Experts of a small language model: vocabulary 16384, a softmax router.
Below are experts of layer 9 (counted from 0) of a mixture-of-experts language model. Rows are named router (the router's row for the expert), up (a neuron's input weights, with its number) and show model dimensions 0-191. Each number is 128 + 32 x the weight over its row's rms, rounded and kept within 0 to 255. Numbers have three digits each.
Before each expert's rows: "mostly gets" lists some tokens that are sent to it at least half of the time; "gets" lists some tokens that make up at least twice as much of what it gets as of all text. This comes from a sample of Wikipedia text that the model never trained on. Tokens count by the router's weight.

# expert 25
mostly gets: " (S", " (B", " \"B", " \"S", " (A", " (D"
gets: "S", "M", "A", "B", "P", "D"
router:181130157133142115179148196145121122195065125153113103154151171103135173123153119084122151119104122125141169121116104151086125155150110136104080202116088132087180105127184135076143117117212110114119111185107119122128157073104148131176110131137191116153107136160168125183142107089111107088111116085181131111069077099129112078110098098119201152158110149100101101132108105126063098122123151164129114161103094140092118131147144094098115138118066165126079105122098137118150095110119199097161148102186133106172133064134126146154111130165158130105139134156048113164106229207115119120
up0:164113179127117179151163113128172135125139126122138079159056146114161189111147152096119120118162097110162122138068172121147155121157094118123136073232154161107178081138126071145133104102098127093116138157119131133076127132113080151169071160153155121172137181103110119090134119147172090159176086103123178094057167128158156111140162136130133145100110166102123098105103156123115162136037121145128104150173102167138113100129159121185105074135161106106166124101160110092146137117132157138182125099134085156132090160125105163202042073129159143107113164136163159131139150182035104119
up1:144082113117121133150149123127150150133102152129072094167131183153127119076144136135188096174086063147126148150174079111080144188182108150128116129170185074157102092153115169143110132144192142129098179115143098184073098106105119099102158186136154153121104114129173043110098147117122144194123103120146129152133143082201116138158104181114108146131195085125128139122108171111085113133139089087137119126055152094089144132091194170173086093087079144078136153092137051089145127147156173154151166153111088082113085105122122112077132131143120143137105117184116145165167092162118115143
up2:112131079088160160142129139087183107093087181159103112139146103115073131082063171109115158134177094109104129096118145084129156137094135080192158147128155200144162155128139144094160149174122105115099131145168109102161129173136126137146085105143083128157170082177151128180098138084105165129138130142168113072137097154129121088212158159175146107148060081090164108152150056158133118129160144087130073095178070162106122117161129096081163193077134168117101107122098104096118129124131149130082130143140162117095152093125147149100119101081152119106191167075126091099143165068062150151
up3:170162110120055152118135056160076158102140147167159083114140130111056146142169089146152074100124113140126175117126169093131145081098162165081142135125104089153105099116138082124104125130113170112100213182095072121197172164077164132106089126058098129172160116134143103139143138142067103095110126075165108092100112070199139139081140176148099134157045144122078098118134135123087107138071183143153159132101096157089142131147099152196098197104084157099184118145148114144143155117149096125120144114092122117130095104089148098139112121150173108119113132078114110090097086144129156128
up4:147107187118145143131144127186140207171125186112114178171145130155105137148163110122121137092170088168118130122209110108116077134209107113118153159186117108168142147155132147160161149081127174090103109109149089170099109143126082123150138150154189159159157166141117066139183164151128097137142107112135132068118137148102128127127107145147115120078069126123099096188085135087135177120081125109121125136102126079127159176139157224107122119147087131124151087156143082168167106096068107130132144104202082128135087113138101152118156166162159149092234110186116107153080138102151118146
up5:144116150162147151131142128136133023131144098162155131148128220128149168101144156071146091208138137131103154162075153113110110114107111172124101152127159133117061097134174099160100104166134092147157095168091137099096145095137137118134174145076086120149133134132133163093176127070107153082054106153116104115139192161125156097147165116120153145147135095086165087062131102103144098133182160106134116120164086095166168137113125127137118177094124116135174152116106181139103125111103078108197126100172166160201126164085154109097086114097126151135122214133072151153144165122067087084
up6:104116144103110112094111136139106191100104102127151123127130122121116106094193082106153174134142162065117125089145092115150047154115123110146135113120089176174142093117108147153109120109150132111085170110103135103172129150145086184096023113104125144132134079171193110094143182140091070125160157144182094136173172129184168090106197063121070082120134143142188099153097164151154152079083166164151111136180136113101128140128112068131098102121151127140178112151170123150116107105132076087132184091072118161117129104108129139129106190172126113114127166104062126138120086168164154070
up7:155129118141102104128167099081108179139126125079185177128123135114047101113165170093109148057159078094108098150120110166152145137148213140156134132169160148080200139098157067136129084109120166146127091107094124121169187149121155117087068171094114145115161046092138086088097164156154141098177135106161131099138100176146099103152180089138120089135167157147054185104096173097145138136093145132122093103165154090117103081102071135150062146109129179164132132134104131148092081117132101125143104148151127134121147176078044125139158177134066111148105142145112113140136129132161139114
up8:109122138140150165159136113081095125119129142142114124201160107170113080141136139079098119118094091097107087132146092175097093101087165111074115160134137142152150097154168153155171111043122134102115145138080139125075123095155159170167127153125127098139098095117157102180153113147123193054068129129134084102110137078119113131135115179133090081168146182142144173224126171068091136104131110204134166152130076153083111187140126114087101094148129186124110135121101111134150086123101141117140074130157138140103150063120131096103216123160069152133141092066110138111064113125162091150
up9:160141145132130105148138079133196099129089150149130168161094138056152174102149143085114086117083090165145124140148149119151157141078091077168115207109161102114126113130190130107102151138104117107145155117117201098104147155145153163174177114166164126136134128098172141101107092133095141098154206139176109186159137126113138106114146173141130138102063109113155141119110156107091052076124131160102100161077072196101070130126140174145113131105100087118169155048145137146100168143101114172092197091088138109120156066099064112105120127180108148205122140143135134142109149098098102159
up10:047130089125117098128156176107132139118063167120099114141085119121079145082096148077101142125183176122106133144133111158102110149129121125148112066155141159076133142102131160071089111133148136125097089115113060114071105123111200160124158175113113101136124182120126088139167151153129139119102104135150150134136100153120145104163099140146131147148149146205154055101071141132155144118111164169232076081105169147104119129134130083186116092093184182077166174129136117129132119107093172104081056124063107143158089081087104119098163119098120143084117093090137094141157127053158105116
up11:219133097162123108132128118180113106113182101202124191163140152148118141170187060153086106153117088127109092122110081139135082173136101092161149106128067124137137079092143097150101089145158102109120173107139160137070119141111118114117093130136137120126174181167148134183103155096103130106117148064142160146142155155085117123083189105098154180133088091134171129190112144129060142161170176123186136104103074155184081162144136075084170102099140146102158087143106101101112116176136111114110111111181097186154159094131113148103179138090121126158134170149157164198146142114089158115
up12:123117154199125121120179098070098093136169151141151076121128150141106164082174169099166134150110185137153080157074155111100084150137153174123160127147135157087074094148192149123140141160102126166116100136095092127168163115100096156090055167086142132046146111089109174122129132246072135170133127172126069127108113158068153124141114092119155159115144200121108132125164084120125139117148159143185099097154140152106121086139107117107131095144114130069156107147123097121183070154117157136114104086160149186148162137121127151149159113174113117072092171129119137134136171153186080169
up13:123173124100161143089145147167112144149109110210103145113130189179091078067136169143159117109122178098083152106094121103091171097082116132071031171127134119121145096180138111139110077171072099140117081160108142132136119115088161110161115105114196191082106101068091153137122121132096132139164163130175154116126102126083084110050111136112097143183101101139088112149149117184137068085141092162135127145124059144117085100118127154103127065161120128132150102074134176135101102169144106129169137178112137173077115146081091155143100174154138150131142098157115137153138109135178087176
up14:056110137144147130119152101144146138116129170101156129104111114156092087105142180083159107132083139069066115128122085136073072198123125165142124124131086125108126200104133129095111140193178103133110105106125078083143145071157095188113123088113111112107110122166151021144153146139100085127149124070126119114171118203062111105104066149132156120137126154094167129104177110102137193093114121089175129137119169143129147098209129093108099084169149146081154122105100112097172138197177135141115096119153129098082131092087113131157133122173150121108115175161070146108140152150112151067
up15:149111084065122093136156114089166164103128178137080095106146134104091145081153127131105155140191083129103140151160118111157134172111173151128097143109109131092164092086100163137131164153107105094124150168159201119118175141147050122087156181126104154144125119095170044072127188095156101138074199101166122098120122103092139113132140058086101153085131129118154106138083171156134094054195148088075136136138118108126145109097109149151114088123075115087108122106083104098132169159099147116091146158164114165176106156103134185144148125099058102141099128135150089176125111160146069182
up16:104144118170107103160170110147133106145078124097136100187065118111101156092140152149069161158120098160172175138139092129067164111079138121123114141120090125065103153093157094167088182136154201145126169126134156141151094091122177149174135101177125097126152122113074122183102142126110167107093172065159123113127126128206150149093222103139117107141123116123103185213092129126112126131131128167145153151089107121084087184096182109126164115145126170139099106093100041123090132148120065136096116157112105124191152148150111073081151081144124108167166126117121144165175134098155170123
up17:136111158104119100132092097126132143165133094098113078158176148101105153137136139091163117157117120110066123086171106131165135189211093124135091123173159124158182157112112169140108119117092241127137108154148129163126172096143112161135190087156150141135107107108180131171160136084146054159123121073137159074107132090103083122131124151110109083171125132100124168098160057158150160102128143112102142135113182181140082129113125109116075155164178121128100131117132166168107094134120141098116176106173107108110174078064108144158069187156152189091145141146060142076056125148137140112
up18:139123122086159107166153105120102151147103141133149101191171133099188119017111108112120123113121161147156094109130090155130113167098105063106108082054116124099147148139084135124074164134147173123125113170138120126123157104092130183180166161095172110051120148158059114183169129091096142100123065120110129073116097134128120100148152155192123120132136108114136154134114097126171075146135100105132147132111134111123130107129132138066192127104114111176114104154088141131172168146137131109102180175208107078071082154165094100070133205106154102140136160126129147123125143172079201175
up19:149114135122121061155119145067117119148109086151113143150158167072143110117104168107118151125153136103136136135191153159149123131190076156118133158156152079093092134122191088069125126153106144143130123185125140149168158145093134096165134134058147173117156133166150102148102122153118153099179109142147121141131117138114129115150124128101150140072143146144104065126141095164141144102166108145151066106043113156104064096132124057117112177170175101162124095047163134169092100118111126073188192113134098160146057091136132216125108119192150147102166219137096131072120160108144141112
up20:121144071130106172143170114090119101128133153135164095076134119104112143129059130123172112138132117122102119114104096142195114155127198085085095183103125099145162061111123177129101129116050141091159167111186083166114160094076160074161171143139122165164142104171128197114117074119116093143095100166145145047155146170074112117163118105126166076161120158121117178159089116124085100149139160143118089108151127162092137149096113116126138168155157175050134133064071113121141084143142139113116162141162138154228114137115124138123128155151100087086078159104183128125135137175105096083
up21:177109143112096175094090128111150069130130114170112093077126103171099141141085100152105080124135089128185138151136110158162152163138126150088090146108127101137161172065162132138142175165182160102119088156132083142149146127130117161121158110163132107077096146153179124106131125156092132102159148082123150129060098102142145074123133167201150057185102128112104150110146128112064089107121097191095143105116196143135043138122160070138105135125093126129143124115114140080082123130119115115167175111144124134103205078126111127173115165174186140049093164119120198186084155132152184129
up22:054138132132095155176183139127106164169124124159116130145206106142110183107160110089070157112169037127107102168146138130076068095152120113161162154087128176150174081081137165123116161160079149176100135165111142168098149129169117184108096117134059121187200104125143164168144149117152108143154134174140111097112123107155136114130084109163095133140128138117155199161096096124169101102124092156101102150098086179151142085143113110126121125074179120128128161166107154185084081124099138184153133110142120157083135155149114138138098155151130092114186114028072125117111141158111160131

# expert 27
mostly gets: "/", "–", " \"", "_", "{", " anti-"
gets: "/", " (", " \"", "–", "(", " ["
router:104196125169126127132151119157176097187125173099071197142109178122135133094161100139175128116094106131156118098105119177098150099124114170085137120116130077126118089122152140075192107123122173114152136176167150134119111000148112134128125090097157114161108139150136117129154069187156186107089119093142033103158087170094063129104078169143150149112199151131136156120158153141127112147144117132054119191129144113101129143164119109122150120089149167095111099186148134073138132122063120142135176109134140174200183086095123106151150119104116117085141122166098141110127119128134111118
up0:102112079135150126135115148157126122116140141128145127170192090118136118125140112170155147116140150157152130110140157102150125143183152125137098150200091202137147157122146120129185164120131118112155112087164133109059120078104104151159109134115127108119118111095213102154122137083138162073188155144110090185172112139108141123063131213126142133145134185122070100150077134153151190052125107151137112082143115090144179111165139139152133144116141141111106043154185112148082142177063084076150126133115177122091082168105151163160082070087125169187087103136104133096173154136081118076
up1:161134146146118170134170155102129092129184162125140168187141143132118098076154120212145139127151096126107159135099076077111182076145092134127143121106191144119122136116149187078167112215167093115142113191138079161137122085118107117109102132128144123141141105136146114107120126133090138113159141111089124136086124117128103132173113115130141131145155086110179104098137102120150177083075140117154089112165188126182122140197165167090120108130109079148196100109132065083167115096052155166152064093173129114206108107161125107139084094110115139144155051168058141092169149151177112129
up2:207134094155165134037097236167132131137107117127128148118161126100099115136130152142130134117150118141154092128096118174072145111123081130128196125137111129133134077159072084134112139143069148084135070125108134075170160094177091109149094137130085124139144123143140136123113119127102176165144142112135098152108162143139122099123119133117134101179105131043147154136100142165122165112091144128046171119103182190078164135199142140126167172073126139116117076140086166055154137218165119098150200117151079114092141086116148101111156122110151130137111052141114109125152108168131150146
up3:180100123165110143061202091138142126104096064094125121120097194115191142142147160211117170098202101130060108124169098086104105090122128150148134137190146147148107135141089102143121192087116119090163105082151146094143159146197096182153166159138112130105127181116153113177072068072119100104123131128155084116093119116147158102104124139129118128152174200157165130146162163155099153102141127152044091096113114140110116188130097098061126095160091109132133078138116098165114106122160160157121138160185129153074178122151118125142121115184116120131107131087175151153123120080127145138
up4:191094159124080143118132141117118128110107101143177149086147134131089131146144146098151189118140076186126118123128141125126090190168127103166129142208120127071177129165145084077170109131108177137113143072137178126136047147163160149115115075122133169124117168099161088148168129145127102082098164122143105086114134120155107068102125090159066131136129187112115089063243139174174098102134176117168078181144119098098104138126155139075091099151156104140135099123106133070147095092093185156124114115128094144089149093178125096104179083096122143075081148136147148124120080153129144122
up5:143117115088154167129130122110076144210149196106076129173081101148145072135139075162154145126124180168115136131089130139203129107126068119171059168111142128114126107151095158120146118186101132116098170137099160107135121133106139170130141182113169065198144149101152147116221159126048109152174144097092121148115167151116141121141112154129091102122098132089118141077173110110110110155158114125106132157171166116098130116134091103107121120163147122114123076196120138155214133090119096195117160193115172097170075102147142158115113125133129111125115107164155113069161092118077139198
up6:099181182141145118177164109116135100149057152088145187126105081067057133091097099170142150173131095049171093085170100084086144105103116095146124113162136095147074127181135208136111149083204109079158165149115099140214131105148169176154124107176141123186161100136113148127117100173105149067094112131118101110166137069089104124064121139134123093163088128096155152135073166146109157140138132184137101171179130134126058140105120142140142119116087106116134121146153091101131140114155097148158144148170192154136148158120135105131139154118129182106112069099112152120123129095117086111
up7:097138135158043146181186100114119138124095140106083109066155133142086091158155088172100144085121142121153086151104103126113105121075142173070153082153106097131110101106162082096089149108142158195148071093170202157087124122206157121127131083094137091143177180160126177153124132156139187120149144078131183093171091159165113106125098125090141169153132084143197153126075170131119115148132125118107139085130149112116108118127117168134138166132079130140095102071167170161109168106084101129169164140082106152119112103051118130107111106101097148120114119138169137132121175187098072072
up8:131151072121151181053129180055117140097108125112150197115144125136129119126077088159142110149112123066147132168124142118109146141124177132061127157179215064109140109137188176112132111133144176169138114116111091110133108112179121144127128142129151110068128118152120170097114129113165069142147152102077077147146144105090103112144152105103137133111101122085085124101123184114148133122141163113047101099070087177119111102127098134147150127045098092091156089073091136174157149193122143144156160083227137144186148117063140129152117171149112117156169146109095145116153165113137117097
up9:159144119143156099120090209147147141136121127181123085134087148112098104096148144132165134136105121152132098088162173114159121098149161183203134178139146128143114113120165107152170123112171140043154134148156132164146135089099124116113074125110111057139150102152191134096147114090128113143120106108125148155136139146070173085089135089096106124134179083113122081119085187120149097187137151125096095143132104108103071123133148116127140081127138132104134135118138094150165166104156129036170093196128190105137237192167164169111120138102110193137128071151067159076087115104174104121
up10:113118097037130096146131136159133118076135115123172131163206156133115128141173153070173159133123124165079117132111174157125140139107103103054123164094147136125200129104101166140112160139175131127173140100109136160164140134126076130180100154103111088127152106131134082157075091103091129170098105084220130125160126148114085102116061140149108096151155112103125062127184146116155167121148111180141138157080142144166159138141184073070173179144099122157100129162158141129129111109121127152184137143193119082127178146097152110122094151112107115031179107145114070143092131149059143132
up11:128175135181108139085125105079154139150110149110119114110130153111188154099178120107139113093102137133124139111128134110092147183135209068115152181117106096075154170122132150070174146059088102122133126109111133190142054164145147097069178182109106153105135159104149130114103163154139206131139143114171116101131135114192097104101140149148118208076112133159075184130083181151182143145114139137105144127094146117120112133167103145063143155114139116112103132146152089120159097156153167156000175137085146132149126082091087145132118141092123127131141137113137119139090095120149118135
up12:097082171138104105145111183136108151137075173173143160156122081131130147128151086126173139186069106099126141134131140081110144066123151119136088114136127139138135110094209104142118125199096142193178159098098125148133136111059109205091101117194147158123147103141114091110081114156201080096166142095171109143167156093083115136199144144142156166182165118112141171134137152151142086147116117136145143103107152155087139151122070149113098052151125158110145174153138101057117150144100101123150086126106107115119066062143111192103131151152122124077095183168141096156078135157170106140
up13:110065143116115186066195136141139070117148157115139139131118074156153171141206079078206135079129163086124067100141141159109167117146144142051152126142101115134096137137077156099153082081158104120115143088110180121100113063154108164100124129097135086136088127138093099112181159082092059106174085152103170093151093148149145143155143132146116108095128095131124106117180130103166121131156086092112141132197133152066084086165120124133075128122108094144121101102151089119158084126134123154187162145106126132157096198099092160140139118111096095143114179134086160132146098203117098087
up14:083181130089147155163163120120142091103125165148126144128093142092101128096058139115153118128106151079110126146158095180096131081145068154184153098098157142145110112122166069098152143159164178141102060133161106099107126073128105172099150109129133047081134124103167145137127144097140143101114106091167133144096170077107077118082126149102081127139136102146141089150140141145158196146121101158117099155163150113072097108160161084102211169093107134108138208131139158127077087110120067084154056097186137086096176177113117091121075130091149107168128122184113099148123107111164145071
up15:085166164171107091106062153111106130126140116106079122109161114152096086155141071165106160168135131057134172102032131085108118107096156148107180125136106141112163094153137179123192145109101127133109149111157141162103054051210123098168069153134122077097141114144138094109133138154115153090127096155146107139137114174115108166102079160135172130076155127117181121106147112091065106134083104151123154140107161172152093080094101170131124129106174125128093116129184104083129187088102108135156111124116152149180092095146169090158174139146088135205098201106126134096130144102107111086
up16:131103110174088163121179146113144147140126106063143114172102161110163162079195089101208078138093118208114164157102083131094161095127098123123163116111196094134067137094099166089180089111145164134122169157153109167081070133110138136124131131120116144155110134089139130138159078117129165151119115153088121099106123103150106159105070154112145106080152128146150109070107132166182122162113108095111087131140105156165127121182106160120084166142135075131159128171105091137157190131127147189128103057146099110168074102125060170092167135081135113088100101188077098148118110122202139149
up17:130185111161126127139134141098150107165108160148119135108096121115187087097197114131100138182103096155081161102162125139153108096124100128130089106097057150066103127209161120125134081150101146120101134138099128137115133096108112129052098111178084068089139058178166129123112160130134145091136097062109073166130124215142106107096095109126102085122105116074165115193084108142135178106122085109108169155099174137143096148148157155150101105062176154042132144079141154184115169167113158164137090146169104170099118135109168155149160157114092155132123184147116128156176151136087104127
up18:101143106127042138066089126138083097103148100138117141113105137119148165076151078126141164124130160102096141110129148144109099125141086145123141165140128117122177177108145142185144171062067062120126094152092091125078128136159139105131066075170136089137197134072075113186089106075148109118134161145130133156134133111156085137178157157127178162092165192161143135100139108221080140072150097119165064157130146156150131134160131093121132127105108151104105111121125179109077087156147040122138127137180175137146138119087145104065122143158126138096131141089144075120160068135142175090
up19:118151158098134156088184146120132095169112129090191122094076134162095147105131097190119122186109108109090120143166114119126116138126089153186126138136100145166145151152134156152092144130120131135087111126168113138158112127193114160157179132056186145131074097165127124150148122122187110133157134084035141112155116144134138152051082098138128149133156160048141160111068104087064195086109106079122219125144156164154163134167108096080139167124095151122122173141107144134136123117111136063163158096097115153133134159095122163181138153159092084195139108178183133135131134058114105159
up20:150114100154150151162157105134150140108143121141115082129104126143121093107107098103129090140121184121106179113087109178095070089109138139154174144140111143115173139108136137118160099154106089078105153124132149111150159132133119130112157087099091120145087123101193087079132142129139126170173163075142197149135052099143108196042090116155093153145112118105168094147025147107164168091135150100129159097139179150131140096089144167096187084139079173101115090140159128152131179146116126145158176102137190098204096122094143145136099095045177117160116188157123101097148191126080105105
up21:065137151136137091129169040097114205107101085125127208187128107181158124133181096164123104094097071146132135153053151087096076085103143194126190129184133108092153151117155152124154132122127150138098124113198114086139127128087113069068139125121125151094101114088084118131079128109155098157075140118128110119158107152117143174130144134136131151117122153126127101133141133137136127131124127057063094113203136160129134173124142169112117098098155149142177052120130133167124117116124151152090170081203108152125100147129136153096147083116094106108178119131143097170150152179132075046
up22:151152115143045134153136137110094124122170088209107126131122130154159175150157158178056138128099091141124179091093123072174046136188146161182173066160104095134094141077070166090099144106146174124112172172120134116128112206121114109170128134172168134131100136118132090123065088169114108115152093137148127114149177124109127093077117163051175130150135128112138157091160131163108094144159095128113101194129123198149109116130116116099119107156153184098122126123138162119047148140148175132128122139128156147128126147165158137089138078107155089174104159107069160132183129103111082151

# expert 24
mostly gets: " t", " sl", " ra", " ex", " par", " cl"
gets: " t", " s", " c", " l", " h", " f"
router:095127177157124141162186166207111158087103182192099107114141136114101148124107111125113132119113109118064159128096150109159117132145117221123116138057153125072130094131123194126118067130134119098128144132190124107114086117157141094174123135154154073156058118148109100113196120211122137118107096100132131057135140165120141100092151180158139166161131131124147140097065158154118097130130149121094080157124069184094128132122062117105141089131106155079127140116083120170136104068062223097129141134153167175177140108110132175148153097136135110127144120134099112165167111113174174125
up0:128141158122136181082105152181149137131183140107093144192065134132126059120154124139119032185058121152097150106127118175161202159109071098099179126129097130152131152124110084106111186114104085130168131158131107136059153139086141183114150112147127108164154126084147156127125060146134072100124161129083181150138093117109064107190128158160061173115108105064097115168065095145160084107163114121115095117122097098164091131140101120065123120151176120175154112121113155172109096129099107165186135123134116177169115142068138141138114139169156135109099101111133116115180130117123094120
up1:091126110162158157137122127129086073125134133074085124197152156101135110118181154158134138177094122125108137110137043177137132128153132108121116131156189144120142100117106144128146163184160129146122180145131111099112099106052140098132125094167128155105101146130058120119134096113183136135079087126154141129111198095130096128142112131130115143115183189133154110135142164230108146139065192105127085119099060171092123117130143171138055097106184172084144094127166160149131052123098133114113101121093087108133104153176109067110127146088165125078135132187126138065205147120081109120
up2:153141120180117146192155137101153136082089128063132116138089061138109088078144080100144106159087144145111140123132123132086082093139227103134155073085115151056133136133106138215145097138169112105118158160092152137091121122071172136147118153119167078127086077136107053045130184151118130075137157177097088142159111099126124141176115110142068112100157057170141139094120117092148162127098134148092121135117120093152160144157178106098103155154172123100077124153101121108117092156111178158122126103112157099165097139127081118126101133114100119084082167104171058133118118138160098178
up3:064154094143068157133129149097121176169130111108112078137169120127093124123125148157111124136120123156095157097123104080128101145137117101080103089078072159158196119115117149128111140143089146105148097107167152107125079174148080111144148137054103139177095161178168111117115052114174183076128112156104092119035120215136154098141107072136130123170136117160121185167151120163122115197102102127160128114166170136141193110153131139077125172147100203116106106088143174111094123110097118111146052171097143111070145198138074155170130103141168108165154146159142139138130140149119139141
up4:132128143143131143100165094162174150162114159049116120090136167116141115113098192063090151123107175128099167132129135115090255097174075147178111148133135101074069092174151122134125092113106124093183102130111194138145041147129198123132121128142124097092153118132136151130147081160124140148129137099119113193135175088127134154088115114102148132190118144140080122148120156088076135114115110098139100156092173127151117149179115138116199114164136154112139098131197164113097124174108129089127092170109140131091098099130168131093095050175139127203128130125095147113148146126183098086
up5:142127124183098144031122118085172123068081182188150118152157153111158157134037131125113126112090103117145104103109110136114164142164113092171162085136130102120128092119153166120115115110179131136195133206163116189150116183078171161106123132071151168121128130117106118139108158153047094156131161128127177122169119143103100050132115148161129171111109126116113187104144104129143095120103164118152161117149108163041070129099183107139189123173128147102100111141100123111178182093103161118133142127121131171107153097131108184156104125106111078069094133130104179106098175125149170103
up6:138134131161153158082115160066114134195120179145119133112108124135124087108120168089148173086131147148078126141081108110128152165063205082151129119102120186082146132102184143114152126203130139123086155174176177126109133105141089143070085174141190068145102176137123177113143190102120102165074138125139062169133103172090075100183138134099117137112209109105161088113152090180183099129139112111093093117161106143133129099098193105127122124083112098123130160156081052117089099099105149098094137107137131124103154154123097112126119124179143159156157124177160158155179125121166122105
up7:164118167203158086166161133174088120113094168124140126175120208101070140068184089173113155148151130150143159174123122129131098125160161155151127148078163140167064097103114148083080081097096080107156121133252173133166113128066148155095123170147127093157173141128174082128118149127073090160125123122066174078127174106070162141194159141128109156160081094114157124117147124146092178098144141163169121129110132114109066152187107161114155116183132127126119069130143117105148114083173108073136119130168132118146122131117108099115118105124149132105168116111140111132174140180111131136
up8:138151099093068121099143152176111110113143144100066123095131127084123095127148088122151111085085145157133202104150168126082085115127143138076169178158068139115128151166104175114152153028102100189081107102093179099132114163152117117140084090125162126190139086144129123167158103111111211119069078119128120147070157137148133155102169139153104116128132146117075128128131157134162185145141152109132118093104128122150134181148108098153124168087091117071118135137158103148210146207102144123088148181145131137077048094165163118136126145152207130149132208131120127112103121112118139118
up9:114134076160151150116099139116114187079065069088093133135121172151158111161152117180132131120122170055072174093153113164159091077132085132135174161091105150081158128158092159039150160106159162106120113153137144137144137099088082199136136177095108107152138089070116097158177146139188118186163095143077130130145118134134153108146142139132129166146099142129153151131127166085084122163088154167130186056156081175110071179112124117095120219091150115147142139099135146048124118159115143133117147169151135081087073115088103114122107093095128106123154101104140150113115108096169159122
up10:110146154151089155136122154170142179092142161103074115167173093081162174124153090106107093157080142112101185078140098143091129122101125086113066160100108126095123076183120164154065132128210110167151129114117148102147087127127177098123135105127145107107110152112131119154110115171171194134126095151147164126141131132063126098064178168124111160111123111115146141106127120111125103092079183197078203100219110145157175129099143181154120086094137144144082083101075157091140154091138108129123152095127108116122180192166165189076116179124153105146122102132160095177153105128099126120
up11:156094135119119151100142147141137106118171174107082084093114172120110136110102090127148087092122141106103179115122098120122203110192187145113116134114130106091167109189114160192138105118143142102061184150171138161085098138123144064117117168124131148134142152107131153114173203145092177144127171119132167088138083138068128161137098144171163148098122060191124096071117115141136100093152181126097047146105162193148123114126105097139175110138107153124138137190171070112058146136097118080106077147102117134159132128115161133121191101108180139100143085080144112126102101045141171136
up12:115108070176130067133180158138150051108141131133073160153127062108137094140076109137054120192160121144082146122086103107089150140116172151167153144160163177185077147126197108055147129104126083111099110115081110141171112107147173133162102102098153146163160159110152092107133158152116138131171034113145157113150063123161101143169115133074119174151122137125110158191111067099168096157110166166116118099133147139149131119138100139143131097121118126161110135173122109151108160088090134130150170137057119125148110196145107070141122098161171159173189078142143156116168168146122092140
up13:129089154158077163133158096105082138123159117147164107151081067131110119128138143175156164069155159116165114076116149133148161144127124121155180145159176188091128115106200147103136117065130117117143105169125096159060188127122098125127169070143156091073111133122183127147093166121125162134128149152083167097136071122188090082187136163132115125125127142130135132151133178109082101099138116158124107162155136217161117131174079135125106078088151086178131118156113106157067236072170114155104118107127141143185139094156108114137107163145156158148157093109171114157127135071096187124
up14:118103175138106132108143111147086161139203034148124133131076087080135057169191153121136166123091112179133100180172136087147119071140134145156142173167120215137141138197066159135087120176112090155128138072129088128137081128162121075150112133105159157220134121092132131179103102083144092150170131152117110115153135121122102121092113145171204135137151103087120098121108125135122155134097154146120083163138161225119120178134096128134137094117132178138120146146122107084144053163148147113159132137105193140105072116114103160185147148101123139087134147089147144124120157114090158116
up15:158115123114153125126145113211128121139151191099157116130062120140145137110130126165145134192182131171138189089102099156129123180087127155135080144059200134122147182131138160084078175138147147156066112100154146145042109090099189115120138138101131170114193108091115193169120166105148127094123094081106142131145142147106107116088152118165100128151138165094111171131145064137092147120093087172084121090137086180132100158082151099147166140095082059105075114114108130076131096141129125089131137136096135188114124136141117100132163130133109116184132197150192189104142158123141171163
up16:098131137092129166119184095158109138170083107061081097161088071134157115154102157110163114188115114158155156121100146122109140088146146189116098131114163143111145114137163154159142167069113149167153132120063122099140164094137197081100169123153104106151159145123127141129087157157145103131111121125170150161151105126098173069066167142177092135138122109189201184109152076109082069079092172110108048130159153133102136131186115146108127114107156138106140110095075130115121117079090051064133160104134157112130133132087184171129180127090097134100106193122187109129078151135128099129
up17:152169088104102147107150120066122163102105157129116176191075112134091133090123109123125176084164140134134151129070156116099147119167142129118204145137125106134178101114190148109084124138120144121149117127153130100114085056095147129095146137189183088107125061089097074128136204072106076152115094097181110136101157160158090156105152182167165091116109136110152128068169088148140164107108160165121088207193084150195148120116129103161090122162147092101165149071115146070136132091070187107092105131108112107122129156149175092141168145104099100126119136147121105154093153165143088113
up18:125113150102180125136115093164150147152129123109110175105116105158126068082126150141116150151153120079110159056088158090106085123171097140127121095139120156033125108154163183134120151119198113112207157128117151102138126134054162122167136161177140082104119089208076087088178113127106173145108113110141123113134123154165135105094137144117111188155176142087150154136110185129128103068161104170131128147203130108115106116094135101122115082111148101128066172080202130101168160173119143159110127135181167152134081128111157134077131171164126133143120077115077054164140103120122086080
up19:242131219112144128069146115181133117155130147132145168125141111060146091113145136108135110149153117103095131068105117146091097098158092118097164165172072096107152155129119116105110116095107152111078186132123123170153123139090180099155121152087124122088122136101088103123101153108070093161127166067160153106193169119177114085165107134095138151113112098136156128126101151112106168133076132139066155089121130104098151127141145084135096116124191109130160152194097134134114129113115072149109184182205087145112142117135113145107170117177176072184119143108075169195091104133151168106
up20:211172155084163113139154095113125110084195108075115097118123115133132118167100160201164080162099100139112158111094114138055128173125042151148102145100176163135144113158153114117111115096137089158130122146072107138116123149136089182111152144125075118079191161097090143124068118100189132150143101109085103171203107092139115153118101153158115127125129122146189147105084105112100168133112092111130154129080144114143148091136091164142123104114123157113125123155110132119098205048087122109095136136132160158183128097078090098070097111195141121141090148131195128207168097137137101138
up21:109143112073122168178128179097079151108178132089113166142114115067136165137150117102150070139150113154199089092177142159136131096129147144125081132104103136169153129167141152108156150160180122090100093128074105158165152151090086118155153150121098131074093101118165207124118177110098182155143108168123143119147140043116136110118156079177139154149145104077153105178087090096136130178135103139059164163187103115110131147194120157065149128132145087126196147142139135178078128098033122114109137071101162125157117115130127089138088150101137142114124109071092171174133129132093168150
up22:134139109160128123126140178118140115117123151114206099156116152119135165112151122131164105136113172122137139114191098164094142139133174077119102141122094142051153128213168085110152127086113121128089088092107158161127149114072186148122127140214159151164143075162146067069180138052147190135065088103129141140075105129121127136087133125057054143107087135121082145153139131089118142144061135144139131112154146155116092154209180099170091177141116112117133110122137115161149170136067184113149146154151126113139095114106102146174123042132139117132146118100113129149192134143194127138